python train.py --hidden_size=192 --routed_scale=1.0 --balance_bias=false --scale_expert_input=true --num_key_value_heads=6 --norm="rmsnorm" --qk_norm=false --init_std_qkv=0.0552 --learning_rate=0.00106 --beta1=0.9 --weight_decay=0.13 --final_lr_fraction=0.0
Below are experts of layer 11 (counted from 0) of a mixture-of-experts language model. Rows are named router (the router's row for the expert) and show model dimensions 0-63. Each number is 128 + 24 x the weight over its row's rms, rounded and kept within 0 to 255. Numbers have three digits each.
After each expert's rows: "mostly gets" lists some tokens that are sent to it at least half of the time. This comes from a sample of Wikipedia text that the model never trained on.

# expert 11
router:097150154137146166122115122146121132099152183129140118153142077095108137142146148157110123166092163114141120144166122156151100111121139134095183093136122167151169094123139090098158148089135124
mostly gets: " sp", "b", "-f", "-b", "-c", "|---|---|---|---|---|---|\n"

# expert 6
router:172138131112186123163111132136141179070120156154127134118171104122167132088101124098143145129108136076154133154101093161119154112115140117171124118119116170116153095134144113107109146090144104
mostly gets: " As", "As", " South", " as", " Las", " Kur"

# expert 12
router:121142182104151150136113116111137054101110132116135149111119095140133154133139158134097110132128155106176206158145109140124127111149152102141188133104136112161142106120151132163138099122121130
mostly gets: " ==\n", "==\n", "==\n\n", " this", " This", " such"

# expert 3
router:113110153131164107131103149107174150115133128103156137151161110084131181114092149119042165134065166114139133122095137109104123115101143101132134134116122135164148089144109153149159144105125145
mostly gets: " In", "In", " On", " in", "On", " on"

# expert 15
router:085153123108105115115144121145095155174133116090120132107144156168137131174131113167146117127157076146138126147121137134131112142134094127099122161132135114135060152112130124114152112189130145
mostly gets: " a", "After", " without", "Scientific", " After", " after"

# expert 14
router:157127113107113093096134137136109131123130076155116115110115184145113103130108130136123119131153157137117116117173160143129121129119096129094104144147088179014098177137144142140131128155150137
mostly gets: " K", " P", " H", " G", " S", " T"

# expert 9
router:147123153136141143087071117109137122133122137146156154143096116096082131109113134096155185132089108146134117107134119127144167121101150141162125126134153078079153146117103149159087161081081140
mostly gets: " MPC", " Piper", "idae", "ensis", " www", "ii"

# expert 1
router:154101131150126099166078161128154122108130173127112134127138116100141106099089156104118153125108156100163115097089114106150110107113151154142116100124102086124147129134129121128123143090140087
mostly gets: " years", " year", " season", " period", " century", " day"

# expert 13
router:130149147141132134128161124124157127118145160132115112125147076137150135078162152112144122108166154081110140140119114169173117100111161102149092114129158105240158097140137134170104139098140087
mostly gets: "===", "—", "====", "==", "-", " must"

# expert 4
router:104136140132114183145118134148170099081103133110181103164176095107146108110125170083105131122133132117154165139198115124121114117113145119163148129101119160206164085121072124151093115085129121
mostly gets: " The", "The", "the", " His", " are", " our"

# expert 0
router:152132130130123144166115116125174104106136178149158141149123118079123122137136119132107159129110169115106137113130129101132124137134148184215137139096149065097157091084120103143113126089107126
mostly gets: "%", "%;", " sq", " Votes", " Total", "%)"

# expert 7
router:101122148115148133137131170145146136135107126127151119151143099117082161110117112101089108144062142103109104116126160129077138134165144104154129110113137076185140095191119172149109130112137136
mostly gets: " \"", ".\"", " William", " Michael", " David", "\"."

# expert 2
router:165102110146145110097139126086146072102106111132128125163126112116123092101138131121070127094136145148079121138089092091111166124115132115106114096093151097124125149123123092122132114124110085
mostly gets: "ism", " Army", "ation", " military", " Service", " Church"

# expert 10
router:139136121138155122122117132089125094150148139137082155115124125122107150137144131085137119105128143106108140134152093106140137067117180137156165116119143062146186119145149113190105153093119110
mostly gets: " won", " using", " did", " does", " worked", " moved"

# expert 8
router:123104132134143123165093109134171111084133130098174139141103123107116155127148113095155134141110157113125169092067087145161163128126137159132132128117140118091116133131140120116119147116104111
mostly gets: " JPL", " US", "US", " Op", " Phylum", " Billboard"

# expert 5
router:152074153125089134162130142155133132116137117183110111129126138119115145090155097074126170131126140131121140111119175126126113134130152138163113107115128133124153106181102122159109159095130153
mostly gets: " player", " member", " President", " father", " DF", " director"